config = dict(
    n_layer=9,
    d_model=384,
    d_expert=256,
    moe_layers=[1, 2, 3, 4, 5, 6, 7, 8],
    normalize_top_k=False,
    routed_scale=4.9,
    init_std_router=0.0141,
    lr_router=0.000286,
    vocab_size=4330,
    optimizer='adamw',
    beta1=0.9,
    grad_clip=2.0,
    dataset='wikipedia_en',
)
Below are experts of layer 2 (counted from 0) of a mixture-of-experts language model. Rows are named router (the router's row for the expert), gate (a neuron's input weights, with its number), up (a neuron's input weights, with its number) and show model dimensions 192-287. Each number is 128 + 32 x the weight over its row's rms, rounded and kept within 0 to 255. Numbers have three digits each.
Before each expert's rows: "mostly gets" lists some tokens that are sent to it at least half of the time; "comes after" lists some tokens at least twice as common just before its tokens as in all text. This comes from a sample of Wikipedia text that the model never trained on. Tokens count by the router's weight.

# expert 44
mostly gets: "University ", "Ev", "San ", "Ag", "Mc", "Im"
comes after: ", ", "of ", "| ", "the ", "a ", "in "
router:099086084102166081120173066145134159158086144145074141153123096176125147065068120091134103129115100114146166126174143121100106144151189127123190116120175042137098153122152136165139164165097158132151122178109179145122169152110126141165108142144182160133106097049061173130109118081108096135
gate0:179092128127146116103119095145140171055083095173085150128134150118139170164153162148114174149079135143101140119149115158113163100111123148124043108151117136138121127139115151128179147105131113137053177108093132176118193103151082080136154128114110138124074102172167126114091108121090188177
up0:134078066133147093125058149201133174098108100181110141158069154113137196127153159137169109077078122132109132137149080120120163121101154121135085151152155146144093156131134151153176107116112127141063143143071140161071162089140106101163158157153098111124095103143134129088078133100115173204
gate1:133116158153118153115077152136127147114094094094188129180076151148158128107185145162091130121120100100189087067075061096161111127186097167150120158108100128111104172122091147041153112043102171124100130147143172159138139096139145159091155121095162144162133143138133114162122115110119103139
up1:099134084076127117111189151124168143104177122075160117123103144161109084079121141064184163059084173132130057119131121112167127106102118147101093193148158152104153173130098116136127067185149073152153140117100188113090179198106156144114139074172158108079136132108180133149158132121101119091
gate2:146060137092174089127161088132089086190162167166157050133132102111058172097107103111122128183174158176166178109091151094156123107167159169156163127135099141099118104147111137176098176170130140107120163141184108089127132183145108120127103076128144029124112115140153164176167130104112097119
up2:078138063073167138083123118116137096108104123151142135131078110118157079140134094082128123195117150241123086126131150127098121097112114072146173209134112166190122100100097124135083145092072070148149126156079151131119132178176151037168107130202160130120090117170154124101147112094112133144

# expert 13
mostly gets: "An", "Afr", "Ne", "Er", "Cy", "My"
comes after: "| ", "(", "and ", "the ", ": ", "was "
router:083115093154105165157193112108103154130178088121101136050118127107132113136124151105172091095156132122143142185128122194113169114130161143171128150187102139101121170115131119218086133108073114180142108153090129102119089176077175117166141133213096148072119091145118113150147142080091154032
gate0:151174175088118134197146103079174143166126134123177130077140125110150071152118120200140131069177074076190152127141088130021114106103146145159149101111125134188090113097138069118079117109131127138116124173156122119116101088149136132145115131097127168130125210071122141106079161186160122165
up0:145132122139132189063126136140136159158110173147098133163122152123129135104129109063079174182105194151105106079144132137193137151089172099046124150132109095091160103142167122117176085205107114158117105070177147096113094164134096138105170148108138151174111090116100111150159111121130115113
gate1:134184139116140165177115154139145122090152112079123113165131118176099178104113142161154130112119118128137071114157112160143205110103141123132124153084092157100074129101158162105121112105100110151220141154108102120193142079127147168120158113056108204114151166082154137180111112095136121114
up1:111127103168171137127086195114138106137161137107071149201106147177247156116106123096054154132141093189158120114061114133104106150049137130114161167122109126114157177170149058125147123085126111153142113070077093160129175177145186185131173111121173102131190143165101170160122165110126119121
gate2:161114147171093120176122127154156201180101123075126178094108105074117090196095060120158109076110137133140160098149147144093154095167136169096127153149122124121168087089173137129119147079094164149155134143159122199104146110144135148141119077197144187113129165110155122130122072156154111130
up2:137135150115160107151133091213171119129123115129080083086145076094083097125084132155187105102164085139105151150123125129166150118090096135110152141172178218112142141142112128146076080135155066106133132056086088133107147184108160094124158246174106124075125132135123136088089175081112126136

# expert 6
mostly gets: "onze ", "igital ", "ried ", "irl", "rd ", "nd "
comes after: "g", "G", "d", "D", "c", "3"
router:177163168162118110151132174109143109108122145167107149146110160125175092117128101141086182170154165073107151083090156157130131163149082169142122212202137135103172125145139145021128131120135139111173140095123130127071147197099115113118091115034041126177111097120140096093152049168170178091
gate0:147148139139113048063159184118135108144093165134102137120121128130115139139127169117141147115106107088110167157085145114110107100143137119104116172134118095132134139060107126130204102085125147158131165134159129120139216132053102170161102156170152125079132135102151128212161079112115168050
up0:133111125134143127173123088116138099029142136138133088139162102155148112122144141163124122139098116131165093127148086125172164161158087147121142142100111148150069156146146137091129121182103101076142127076112162075188094125102127087108143084116136122085194127163122116192165150092169066132
gate1:136112119144127140072136122173147099128114135106113102134111170136189103102126120028133127075154098095143154134146112113113095107134144142132119160204140167137139106144227130120129107128090123145110133139137050133039082142124132122234108068166142103058144106074161095110105096125085113067
up1:133155076105119098175083135111105119205092044087138170159124146175170166120101154180163081102093128108105127098128125145129097115150141066137120116061149162177130129135107081174096109110166107098117055143135120084165089131093154143165110150109121134176117194066116128104099141106192137132
gate2:111131069116188099154111118143153086156107090110171121084131101146114172141154127202132141128117190114152099124134156128090080119081096140167101113204121179104123146120073135161142067166132160118115159173158113111109088123141146055145145112104084104114179109054153153085111171142106159108
up2:115104115170173112065091117150158118135103121110148114103098122162140133118152156126171122131113130169126101171140123164064112108018140186125079167174174153102105177141098114094111055124201171096131149135110140107144104116154141071139131111109136093133109096133124100071127165135138140093

# expert 32
mostly gets: "\n", "200", "201", "199", "197", "198"
comes after: "|", ")", "==", ".", "===", "("
router:091116179107129109175165177138116189153162159129150099158134136102100147107077134183150059129094153171126134147144145143099155150085087158106102087088107087124086159148082103151100098093142069094086117075078131081142106141174088104153090201121116094091146108112149077167113113131170091101
gate0:147113130152083191067127135144129105143090150083078096151145115136174144147156145134091176157189115130181082050096153072071131142125170112145140159140139139141101073065149128135137106128127152104175122144081135135120139078135169157089122116112126126127142153085132126084146149141166186070
up0:111128145118120088135095107093171139187089135120127142138082156099084102132180139075072131192136092167163120155140178170155108156116113126134155184143147104172115064149134095040146143158112152175141108097132150154073144128128136110101171122091142085144100136125181073140135143181106076146
gate1:088134107162078228168103082143104100161070112177155088069174084131070105128192092167125196122177120105114214146121113076147138143171170150121156174124111108130102161106150146108130184117140175112105194103138146141147154135130131159164150033096091146240104129096138085139116205139123118119
up1:185142135122096174120117072153136093154121155124119087094130126126097137130189212113131167140142092111188152138065140086165130119108155118153122124138151107123127132084158104144118163135128131119138109191072136161156123160153099123164136083072122161154129098136153080135093111105125120141
gate2:137084122146141146118122129151086108137111115132091112102164128121188113162123068115117104160137086081144093162123108110129108140164101103072130204126123073151146134136087132071100107105131173166126135156111108082154096136128177159142112124147095102132119189100167159160173151102164174143
up2:189136123146193129145133148150149127151090135111100132122153128136156158120158091114123089150138140120162135140143085121170133169146104112104089128125109031157136139120097160098157097072099125113121167116124144074186054157129128124141113148149108128118162128158118156175160126088152147148

# expert 40
mostly gets: "- ", "2 ", "6 ", "– ", "4 ", "5 "
comes after: "\n", "| ", ".", "–", "201", "202"
router:143191153179107097113161161080118137152156128143094082170094182123087146159184110107153090107155170094091113117121132193095187132094096177150088170127105195184096118135114072154118117159136079073089167101094081149109106126158116068138081147152137081116088098121047088157171172153138071114
gate0:111135130138142162104145117152091144155122127145145094064131072136120136147125136173135133089115179187107104141082115091117138142110116182115154124103108109141141174115200121120089161122149133122134118151173188085130101151124162136096096125105130141129149112167125172116135131150104095166
up0:129092160085102147196145140125162068113120200083125113149146152135128123172116187116133129122162138077161152118077097135154101076148114102112164131202109164141103120083123106135111131153096158144127116100143086181123155101102174168141107120128109141121112150094151085129142125096115114100
gate1:149114054134126134094129168108129125133088127122090127185166143115155101191151153101130129172098080162117119118102089080092118068121096128056137148158082086080181139120123119134112153053129123172181153195180113127102146166148074146092152061178142157107170163099135144137151123179117102096
up1:083097095151086153130137127160110091141088166094178151121129128170166118125133160104127154105123112139157142149140166084113152102060038213124120121121112174115139037083154116143118146174088084106131102145120200111121143114095163164068053100123111118103129167125150137099086090120133148121
gate2:128119100069159087114143180122104174129140108107095166117111087185207129115069161162141125097134104111135146127105111099163134180193141159076149168103113102103171114141146124057142133132131125135129095112172119123160129166101132177177118152109111172117083102167173171111072124112055125127
up2:072104111150123135156102060131171067065084113147145132175168130097089127123151136093142178204117158073152144130139116133122098118062146102177167082135107117139118123138100136156142164095089121165120139146113161155095138095145122152106146132134121116141178173118144115191217116107186160118

# expert 34
mostly gets: "hic", "itzer", "ota ", "ourn", "essor ", "essional "
comes after: "J", "om", "Z", "j", "z", "Y"
router:154097100105132105097133119123133180132136159157129133146146117149116105146111170100118119123134091166140102124176132083164082134143152113137138097097117121112162100148130164218135190122139160143098173132130144130125160064123123107084159131172228137136131118148075197116109143112129127177
gate0:173156085190142058140166173116136095093115073174112195142154102156139139140197181119139152085121088074135099140068110205249076113105162115171139111171129152196125100117117125149098105126119101151127163174127180112076179167122021104143156128104132086173133165124107107091159179143131158111
up0:206080203167132119140204075133137172122082119139148158094114101143121086209082138184144108062153118131143133148073068100162115116124057115144117067144132083182138154126179157125112172102107126146150126080073122135199122099074086142129126203134153136152151172104121121123136105138077078133
gate1:063153159136140146058185114152096076072067126105122159133143073134133119141124098110115165100107124132126152091130132152092100191127161127125117144149102120188117090124104113126114088124136116184135165171126133138089178163108164124162119098081213147141165173093129132166136094139120127114
up1:177150124102114108170118148178182165116096161121123143086098197121150162165168071139137115108158120142162189155108134141192115114147137111119145188138111107095156123100113120068150106157064116099123140103112109125074084132141128126065070142109038126148149137134121082106098180167207144128
gate2:138157199114117175081129164097143137164137116123198132114128105135119082091161086146220128118106101130170128158087102146086150077166108164048116076152105147146159147112091130169127098165159172118164077195120117132091117173139124111130141086154128143174124130136114121166149166141148102135
up2:137145126163106092185122149169126119122109064110078136147094080073147083081147190115142101092176161070099112098107133214136114117135134134037171099126079205089166071163121120181138209172148133102194138117143111174099100119065077084108161171147074140130130142128115174162164118128166140119

# expert 37
mostly gets: "Col", "Mar", "Ser", "Per", "Gen", "For"
comes after: "P", "the ", "F", "| ", ". ", ": "
router:106095120180171087119060093143088158113160150126165117181127065157147092088117111070083148170165135140160162095180141131187070183064159144099085141091158136147094128088161113110111117165151118157097138103131143137082131120178162084140131103158106093125108086114093120125169178142072145126
gate0:101162058149137109120153150118086136110204124059109133150117180111139144181221080136125137134153134127137121136185139119103113104152080138130164090120086095143106108116112101193140144124183139176140102175108101093148138059124127093116182083115154155222104195139120148109120137067144100092
up0:134066117107161080103120160123135170175100119132161172101136203135084130146098084122135139155099115108089122113151169076145170130062126146159149089177079223091157062107097128113140109156131168130081177174111104145126147120096103114158147107137125113115070062123144142114100115154154220145
gate1:160118126046087161126159068117128159161137173216139156108110152163116106186115098093148115100159149108175157173122128083128089111087095180161117151131112155141154159181113106125134143114137162136099126148055154139101117145103122184150156159131116132179177134168103099162125112174142163121
up1:100118132167188128120098203137127081119131109105112113133165101133152138060128170112117143118104095148097122060174127152096134134165158137128121119145078102163138089078086140186094144095106115130125092141158083116152117133154114109133099104154151096117098093108185211105157145091095073075
gate2:132159170116120122160154108059126178166113112118142058103191165128060127148119102183136141150123138116089134128147138130102085103073143014105175079119066116140126163095101147086158123112158118180150166106154134168102166093114108136141137072093199095134133162164158104100114147139111193102
up2:096163092115147129183112134086109126160153121118152143088194170095119118138051162180140130123101164079096147077122128176165141104109137154136132117132098095134126121103176159135119153076148135148167161104135105149148124125157117119149205067141178071126141122162159173120086100131103133113

# expert 33
mostly gets: "===", "====", "s ", "\n\n", " ", "=== "
comes after: "'", ".", "==", "===", "| ", "|"
router:129101117115195100194144200142157172149185165122140121136138153106125099161092135176141094085175131129099180157090117139151169154176076108133119118087089096139111166092085114169080089151111106075132157098124069063147102164150104132182122194183125148106106094091123069161131168141171100135
gate0:119173148108090136030156133065127104138126177135100101145165158123136143145163147173114170102139131160128120084136152074121152167102177084113191115138123100102112107083188102154100126086106136144099121101123106192098176138144137069099129079132136130153152139128170137075161148114070135149
up0:173147131072160150121132184074171194143128100120099143136161110090129088143169092126088134115134138129141087150138159119152115205111149107121144154136118112144153146064100160093104145094134167180102147149129096150098113105147111172123173092134156136122101099106143120132098191167130139088
gate1:078149051156134144081127117171108129133129080127092135127189107149056104077143117145089209217063136134150204133205155140148092095075140134134111133094170095099137136107137133141151183083163144117130100125117118128130120086142124109108130102081160139147107128140098225110061159122166171117
up1:127145091170119108121167157138142094128112114122122159109130112144116139089097108151151159051106124167121121139124132136117098036092077151100105143188129186163160080154138148120149114138133153152138105108162089133143177124084151139129166137133115080116176110141163115076105128122147133167
gate2:144126189100101113144113136142121086137061141121149097095068074105107123139176195098089170145115135144144058155119149149130127198098156118087128157154139154094110166130089141052155046117126151165128122076111163119116150117125134172090098129143077064175123138123154131093133255202150097187
up2:138101129121126078161095158164122149177065141173127117120126089154067055170138116097123122147158152153126115162122116138176115130121142097090122153128150160089162167180052143101142111108110157163121159094121136127162117134188127116059104121135108135159074166119139106087145130160154151106

# expert 12
mostly gets: "including ", "many ", "their ", "same ", "this ", "both "
comes after: "the ", "and ", "a ", ", ", "to ", "of "
router:095177081135093137135120139130102087178123123094116112163130105150170154127124093120143161116092090056120145100110138084133150129121140099083101118151116130139161130133093087120150121162095176157122103201176140136142110131090105208067166094130144168124176151137132102125142110119129134095
gate0:120192100091096172101168141120075169155141127142154123167125104111164152128128084112090146141073153116151098091167083142173154124051127139134111136123151138104101137142153140099114185066142119110097173134137166123093115167150114168065149117109139124101183133066153142138121154157116104102
up0:109159105081136123092099117127111100131103154145093141086174153194087147130135063138150162113127147119115109146110138138138110121138132149113073155102124109099154101116097172083093154191031131150088134117102122130098149109148161074220098189097088157154077173181151146135155030115177165149
gate1:122181116115094119150092112093136087191120191129129122087115139128155150167136142138093125108097131136106087147152099121169129107156115103162113132111116093155082117133117131138122067202106200157101122146151143106116070094125181150091134113149127144142158135052139109167119183152122112109
up1:116134069105095104123140189104155170106139179123148121148099088136167086113077068074092075134086109162076086123152134129110135138107116104104109242170157156109094129119148090056092144109146129154130147134124112094101150115088065123108119161153126103154133123062127104127095157105101097183
gate2:124176123162142098161092187148150207168144131126140122171062089066109123117109111141104112123190214131121076133096105098129128145153170130113110198117148059133129126123153110121190172098066119140094173050107131142138137126091126119030097088176160131127088175098176164174160130156141123091
up2:085142147165129128147180155126081129161117145148109122181138127185148205095132154107080169153135112094149097155144147111087123199141152128101127147148110139123092160140130089071169142108134141134139115141124121178137163133122139134102135120120206133117124103143169124128111167144142109113

# expert 1
mostly gets: "ampion", "place", "st", "atis"
comes after: "st", "St", "w", "W", "ch", "th"
router:136159097115133110056176152126145142129182195135170188147096111112099182100142175079074203193124149119129086139126117133143079118106121149140100107236131178116154142153148170155140073106137086182087177089162151138110165153121077121117111090153103118103141135123170088097143131144109122092
gate0:131171174130150148102112206120140068116125166164121173135167105116149145102105145115150183144127145118127116159167122126094059136142208084126115137154133109107111179111093139187076111154114121170088122123118103102100123096134093148141131141116080121155135179089052092044144148069153131098
up0:117111150152129123087141122173118162165122129088129091105113128160145115128150048121109098082048095131121124053084093138175166114097089154082121132151117141173122053101103103140139127114100091117150172136095168069153107120153204085119106115112123108130115117147145121173118118183118165151
gate1:152148152150131130159129122116147149142103100087144108069143121123201097109127057181145059103099062130127130064085114105112122124111123144132106115129093141176129120140085146189148136138093133144083122159133121149128143092136102092202122119184130100191119177124142171092103077129082111109
up1:153122120152139130134126094120127130130132156122175114143139108143137192131098083132141129136110144137176124114078147112190084069114135111127077150135151177125148181104181126140103112093160136122111167102120107168152141134139143140090122182173092170106156104139127095139089112144185108151
gate2:136140109164130132147154099138101117114153156113100115121116174104165133146114096175118123104130134173124185145159165124147099073128073100118162088101113100189128155113168104131156083184129123116101097088084115171125114092168124110125171112178186118162135133098103137079131189185126093128
up2:109154086121139127163112150211090152099159111131101094095151165111170135154199170158121108157108151162123163168151169121125084135167137053113147089125130133134116118096112135136162094132081160089133117107120074161142067180148102139133174091086109126155115126123130107100169126159193137110

# expert 21
mostly gets: "New ", "first ", "American ", "two ", "new ", "British "
comes after: "the ", "| ", ", ", "of ", ": ", ". "
router:117119096131138161136125144093160081141216110103119130193088153134217119130098102074129096098085087143147091174144101118133045118084092165103136136166110101135158129133104102130135133166116152121144137184094100069103112147086176123184142145084157170128182058189109079121097145077116121161
gate0:108170148133140100123147051116191159101128137090117142126140168164157146166139108103144144104122114164103143090107131126122115087126145122097117157180115085123154090110111093180132128093173187115117191089164150180156193065122146144141101129100113159154099132149127127145122134118113147094
up0:156142183161127119176151046133192147138162116118134128111136129202146119099140123124188140100125169161103158099161142144108140132097141135127128141221083102128121116122098098148141145076092175155129189134193164140150170088038170085171075121129120153167120108169094138138174115118078184075
gate1:134141119159090171114117132140131078068098136133183091105118099101100208133135166104148181122113189152131122092143150114137154108150113105095151093151120125143089170099144153127119114110129091172163086156077110116161119128127130153093129155080158139101150174126169142058119179111167133074
up1:144156184148094161183127151127137090112128085146186119098123121093156208120130111123217139104105126153160120101103136116081124139115087116097174082145126129120069156108082145117109087076106101108175080152141149158175119167203150160164122155135149128136154159131155118123116145084124177050
gate2:142091085100136131127124180144133145140134187159123099154114120108145088111125161113142114160098120091115140059119167114156108164171122138094109186129098069090165096138152192106159109156163128175153093114098053152132153123160087175116088125156122083137134089132154160102140183078087121087
up2:146159162095072121147097110093140186180126118125167168155145059109103133166152156188108097139090063136108095135160157149076101170166113105113145084096154131105130125044139168105138078086095167149157084130089123163108125122115174124104143138145181171115159143111206114039084104159119115109

# expert 18
mostly gets: "irc", "ustri", "earch ", "anish ", "edic", "itiz"
comes after: "S", "D", "C", "L", "A", "O"
router:165093059110138125169124130141105093120086134160141171128134133096136142122141140148126178170160145109135169129161145134126070137158098162166183168095141094120136131087122167109158240139113127092150130135109126134139161103118121095098118062076123147223056147154102194158092055029154159166
gate0:152143152111101161166142114148138123093129071055134120172129147140099061109148120081115124130136163098109166136145169130093110097088122146225114096141154166108143153136163132135141148115122153135116138149109067130121135141097157149126113074114147064129177072137179129099157088153106197100
up0:080144124147139139108148083146112193126144093154149074147177083196087132112166068141113153103086142139124149114125167074140106089185090205161100122110143083134147127148122093097161104116149136153118104185139120182065163106109139147067150128066129116163155125164170115105141120100159121088
gate1:102158162098129128133132125118141139144071169177118127106111087123103124176103096161073218131182139132106164167151118069120096114128163136161167077103098116159099159148163106080129150087145138193095148113205080089083128147082078100155163116166152145161154142076086122061141119127179076111
up1:116164130112113097134146130109145110122101173154148109066124088152129131157110105149074241160140119165096158124157114090114133103126125127153166111108118094133107135141142093075139142094113159166128138139189097104094106107056075144151144109126115144155159124089069177095137143119172095083
gate2:126142082144114105097195092110162109199120101165081142095111148159159155103148135039108169101108119204088140137070066144241156137122116123109102129124159081088160137127183095168094095165137137120111100141108122093116111186222080153079163101161154083081111134083142078098118206207165091161
up2:178119137146154136135076119120100089108114120156153249152120121088129134113121160128173149110144145081123050114137103168141082105108153122130120120159139140165131115108102102110170108147163125152116115184102131106100135048128154138174083127094149196119140121143158116109128194104021087123

# expert 14
mostly gets: "associ", "group ", "president ", "population ", "sour", "album "
comes after: "the ", "a ", "The ", "s ", "his ", "this "
router:165125073152098172101142138124091086121085108106153152117148140142157179088122070060091138086103069125106122150132095084094125129136150148134092149152188118133159113123164060120164138180132120184140080172130118125102140154143151182094130130123184114122140165106094160068118126107097181131
gate0:086166129129071206126169161123047119134127081114099185123129168094106148075139116143118145119057120157142162157160154102121146058123122152146060164140149155106119113098172139102075172096161096118162141100112115141094105194129182110107171183148141085120173101168156114115128196123132082181
up0:102180122143090120157199182082136067136128111066111103144137117112113108093105129100092126144111128127129128110130104096117159109126120191186112157144141176131166153137090119187139097160183152158082138117127094127125149119155148065167172146092096114131125129122151105090155128101168107151
gate1:133127168115142142083151200190143137103175125160175100141146130098140153154151103111062130145034135161109174069160162088148137072090122140173000207089106116144161102151131113124106135089121192141144108141137116175135156151127134068124197111133215084176147103071099177121113154144164160131
up1:113146132151126144136110130098181131097141125128167134118067164122153074110127036128103113117184161082165146090125087075140095090110133107089136119155140093114099117136092117127109147158143142147146165119149190141101110117129141066143168110123112214212128115108118119153116069057143192134
gate2:119118137127111114044147141101147109111164163121141137205124106133070126086126133085078147201111151170142142122059172096185153115114151089086144136140142179175096078143132170180141091129092137147154182110125118174090145121132137123106115191096145120119116122140085149120134106155089144157
up2:142111134161090162107166100190092081166129161158129161152089132162157153107147147006127132151155141152107091146165115122130111151124105134075174248157130141167181094145110132099110162041147098129138147099142128179105129158167102074121181158184135158177082118124116117118108148104145121112

# expert 26
mostly gets: "asketball ", "ishop ", "ween ", "ockey ", "ooks ", "rown"
comes after: "k", "b", "sh", "Sh", "K", "at"
router:167163126108095151091106128107141045152105151179102134121107119154133122185153141132100153163110147136124052103126117119136103103114149079107144072147152156156153099186131166079159098129087187150144163140177148104113133113105118175103149154106169114116114131121116149121161170204151128168
gate0:103094115094147104091121084167099144098126170185110145094147085158141120135150193107121140019111170150099139119115109134132078146060113133140126172207108092110123105102071134108134056155158137154079105102126127129186106130106190146081112123060128116086125112121155093137167092152126163119
up0:143101122102155164155142202106185183098165102128151119144144113103117160136198134144117128151110113087127140160155157104152218151099150124137134129164165148136140082150112146090162146093162142115137137097161130159124134176102105094156134167135124131101145098113127139113090156102128120165
gate1:093089155098108161107115157119158051160086122175135158091110099182131115188085145093118124147145094150093104180130105192135124149100108140146107135097144113192102112136139119132183153128108115113133069147167122151094069140125116188101109139178147199179070119186120178093156166054136137087
up1:189118112138167093141119060144105150140135135145148125180156081113170150190149090164085139109108168129060136126145105125169195141171153129127142073089144107106122084125064108150150140152124139140137096130094092087137127147139120081072178095086134114146131097154122136127169148132098151146
gate2:139146143143109113143186095118159138102062110101127148123144082105134151140088086155109135155105088127151143186147109106117110173103164106147134129109159086122069086135095142118137108138134094160060094132109144115082098069106179121165113054109117102134111169098096181143084179069108092135
up2:087104128139153096164098220114124100124141059145135136137103142107161125150129165128168133133129146068136078124102141114143116073156078118114128156146144193126111159115109107186144157132115188167163104249185132143086173155189149089088118108079104148147096169132119032179164112151182197105

# expert 46
mostly gets: "was ", "which ", "would ", "were ", "became ", "has "
comes after: ", ", "and ", "he ", "He ", ") ", "which "
router:145114153126098142171121084133157104074071147158187107104162118188114142102137177129184125160101137129138160157137127139198147113152140076096114102103165156157156102120107137093137124137071114161096127158151079157139090101081082109118175099127135141089115180157185152105115147080068113081
gate0:142106102175146143120135125143135171165118186101108094152148075160131121124104106093112138108124075179111151094179110125149145092143103072159164080124101107107157071155095151195106164153110063110134159154105095107127088090142151128093138115159226142150079116108088136117133113111177120135
up0:133092106123063123112144113177108168203135157103122087151149078150073124126127108121174136129079130135073219098162081152162116064144146144140163080134125100122140137181107087169164143146116134115092115170138132121104109088134140088106169087130147148141127120094087098117150150136133142116
gate1:127154106101146096082171167166147101132114111158087100168105132118089113117150077057104176186145112152131136106130161098121146022111132136101093125121106113151156093112125115137116122122120132104105149150169098132113113149153165132094131136134114113135081115125128114161136118148171213135
up1:086111187164116116104135120150187152181089149119064081154103098153094099101135101070139105158194135165128163147113124053120155169093165158127140168136136118138102130126117126112121120106116119123059125122186148120082108167118188109138130128132112065176119089127095112139148133134120134115
gate2:106139159157158115096137098145129061121134115102136124132155125153091121134198090111108159133120139162114172152139119086111118103127107124176120160126142060176131149096143130224142191149119116110147124100124146060148222173147118146140058113086133099187133162134064115149181070093170095135
up2:093082123159157141142132145163155149158115026103155119102139083143173166116120198109120091171140153149138180111122098118130169105165151151111133144174116071168106172153073107097091163126098053107187083181107134085116102160128135200114117092144136064095115098117158147132096128079136103115

# expert 2
mostly gets: "ospital ", "ampion ", "urity ", "itzer", "century ", "viron"
comes after: "h", "H", "ch", "Ch", "en", "W"
router:127155143114103139066097184130118164109165121089113099087144147138105133134133196082172129184113127059135083121131122133163129072145138146109125094223111184133156109147136174206135163148099115167159158182138104114106150108101125068136100112122091133046126139161151099168111100139146141124
gate0:085095129107134227095112083161147157090140103144115121142105153206141199107107114098127116113073123045184113123131152174094060114093159140127131107187113095110087136114158080160076111099121124118080177097142098156132106188166120119184122157112140117104115093134152150157091151108159105210
up0:128124165137164122137089110146149127094137139105162152146140156134160152130143104120152158137124162121153129119163136132154129115107175144162126168147084081105109161126107110103094181095106091117105082167121098087112106148096108144153111191124096139120110083090138120138120088117171172135
gate1:199147135114096150101121129125104095147137094168111114174156132082161162184185119130135187119160147139109118081126147107118120140131111153150128081110173117085104157131071114151083105144141119117121120177129113145142110126137100130112157147085102139171146129107103101128136098099149122161
up1:169143129164152151123087091084115203190102098121154123139120078122131087174163083131156122102148120133144103131089182089129124119085085158117107131119208161139107077138100116170174167165119147134124122122134161092122135084119183131163137149157132123108137182144114083161143129155161121171
gate2:124142139097096096194158080192131133108041160101180136111141079125202173119125100134129127135113159109124080128097139104125134127113142130100140139149143132143157049109095121149076146159185072136095108141109117144105150092161138177082079114115140163103169128130145111127128096183140124128
up2:114091123143172118130173127169089046128149119116112109114086181153093156126098136128089145101209097101050140133144135118129117107099071119096084134138141131164118123137132121129107147125032126108136155105135145078126118163136149156177156139120140157075112152143096158107166088108080121158

# expert 30
mostly gets: "′", ";", "″", "Website", ");", "Location"
comes after: "\n", "°", ".", "=", ")", "- "
router:094109150110155134092125065120112150126135129183116114091080129146138153213129204174137127089165144121112108155151147125160141072109120133180092155146148149117146138095126096117105091117187118066104139075092140159109142115107182122097118129132133147115175111112085134167182140198121125101
gate0:137147112091105127107139115164164120147170122109132188081145188157093137113135169081118113110163137192133096077102089158161095116115151187116125173182145138126130151149160089129173094116051115155075046168159127117153156166107151138130116114121142091120131132149134054119127082147138179188
up0:153146137066130130096220100190131115120117112111107127028069172135090111053089152180159113124108178163093096075149102160110156065084120130118142106174127096128136109143124166118114152149132060134105182155162157106117089099096114139124104128138128142051152050139088156101167098158085138089
gate1:162103143093142117148113060105157131157112053091112164069115119067138084133048160121142183115104103144141102197079099152125108086086149135111103110178166127149126155071103129177168117115138127121126072171132175158096090138094112116101103153118140131115158120209166150141125085079095135140
up1:150110135083098150184102142096215183090142101097112103172134140159160131118126161124094145163178124100162154136135120130200087163073111141065145134113101104125153144069085112079207160110103126120158173157139163150083123103065121120115087184083093105116129177164128073141100122131144206163
gate2:118140099166098150135157149101170158083137093183099147118176089129125111139148178169119170151108148118194075120154091107062120125151173136143135072162125178108131126144124118082173096127136204137092142133141159139116127127154069159168130100079115122069178124124122115114175140175065125071
up2:062153056132152133135127114084166128109134134174116165078144111130160109154164143157131159165118161188182127113178090162136148087179138136178138107146131201139127116138088120093161104119132172134117120136098173151146122129156130124154164088103128109079185097118139119113113160149133134111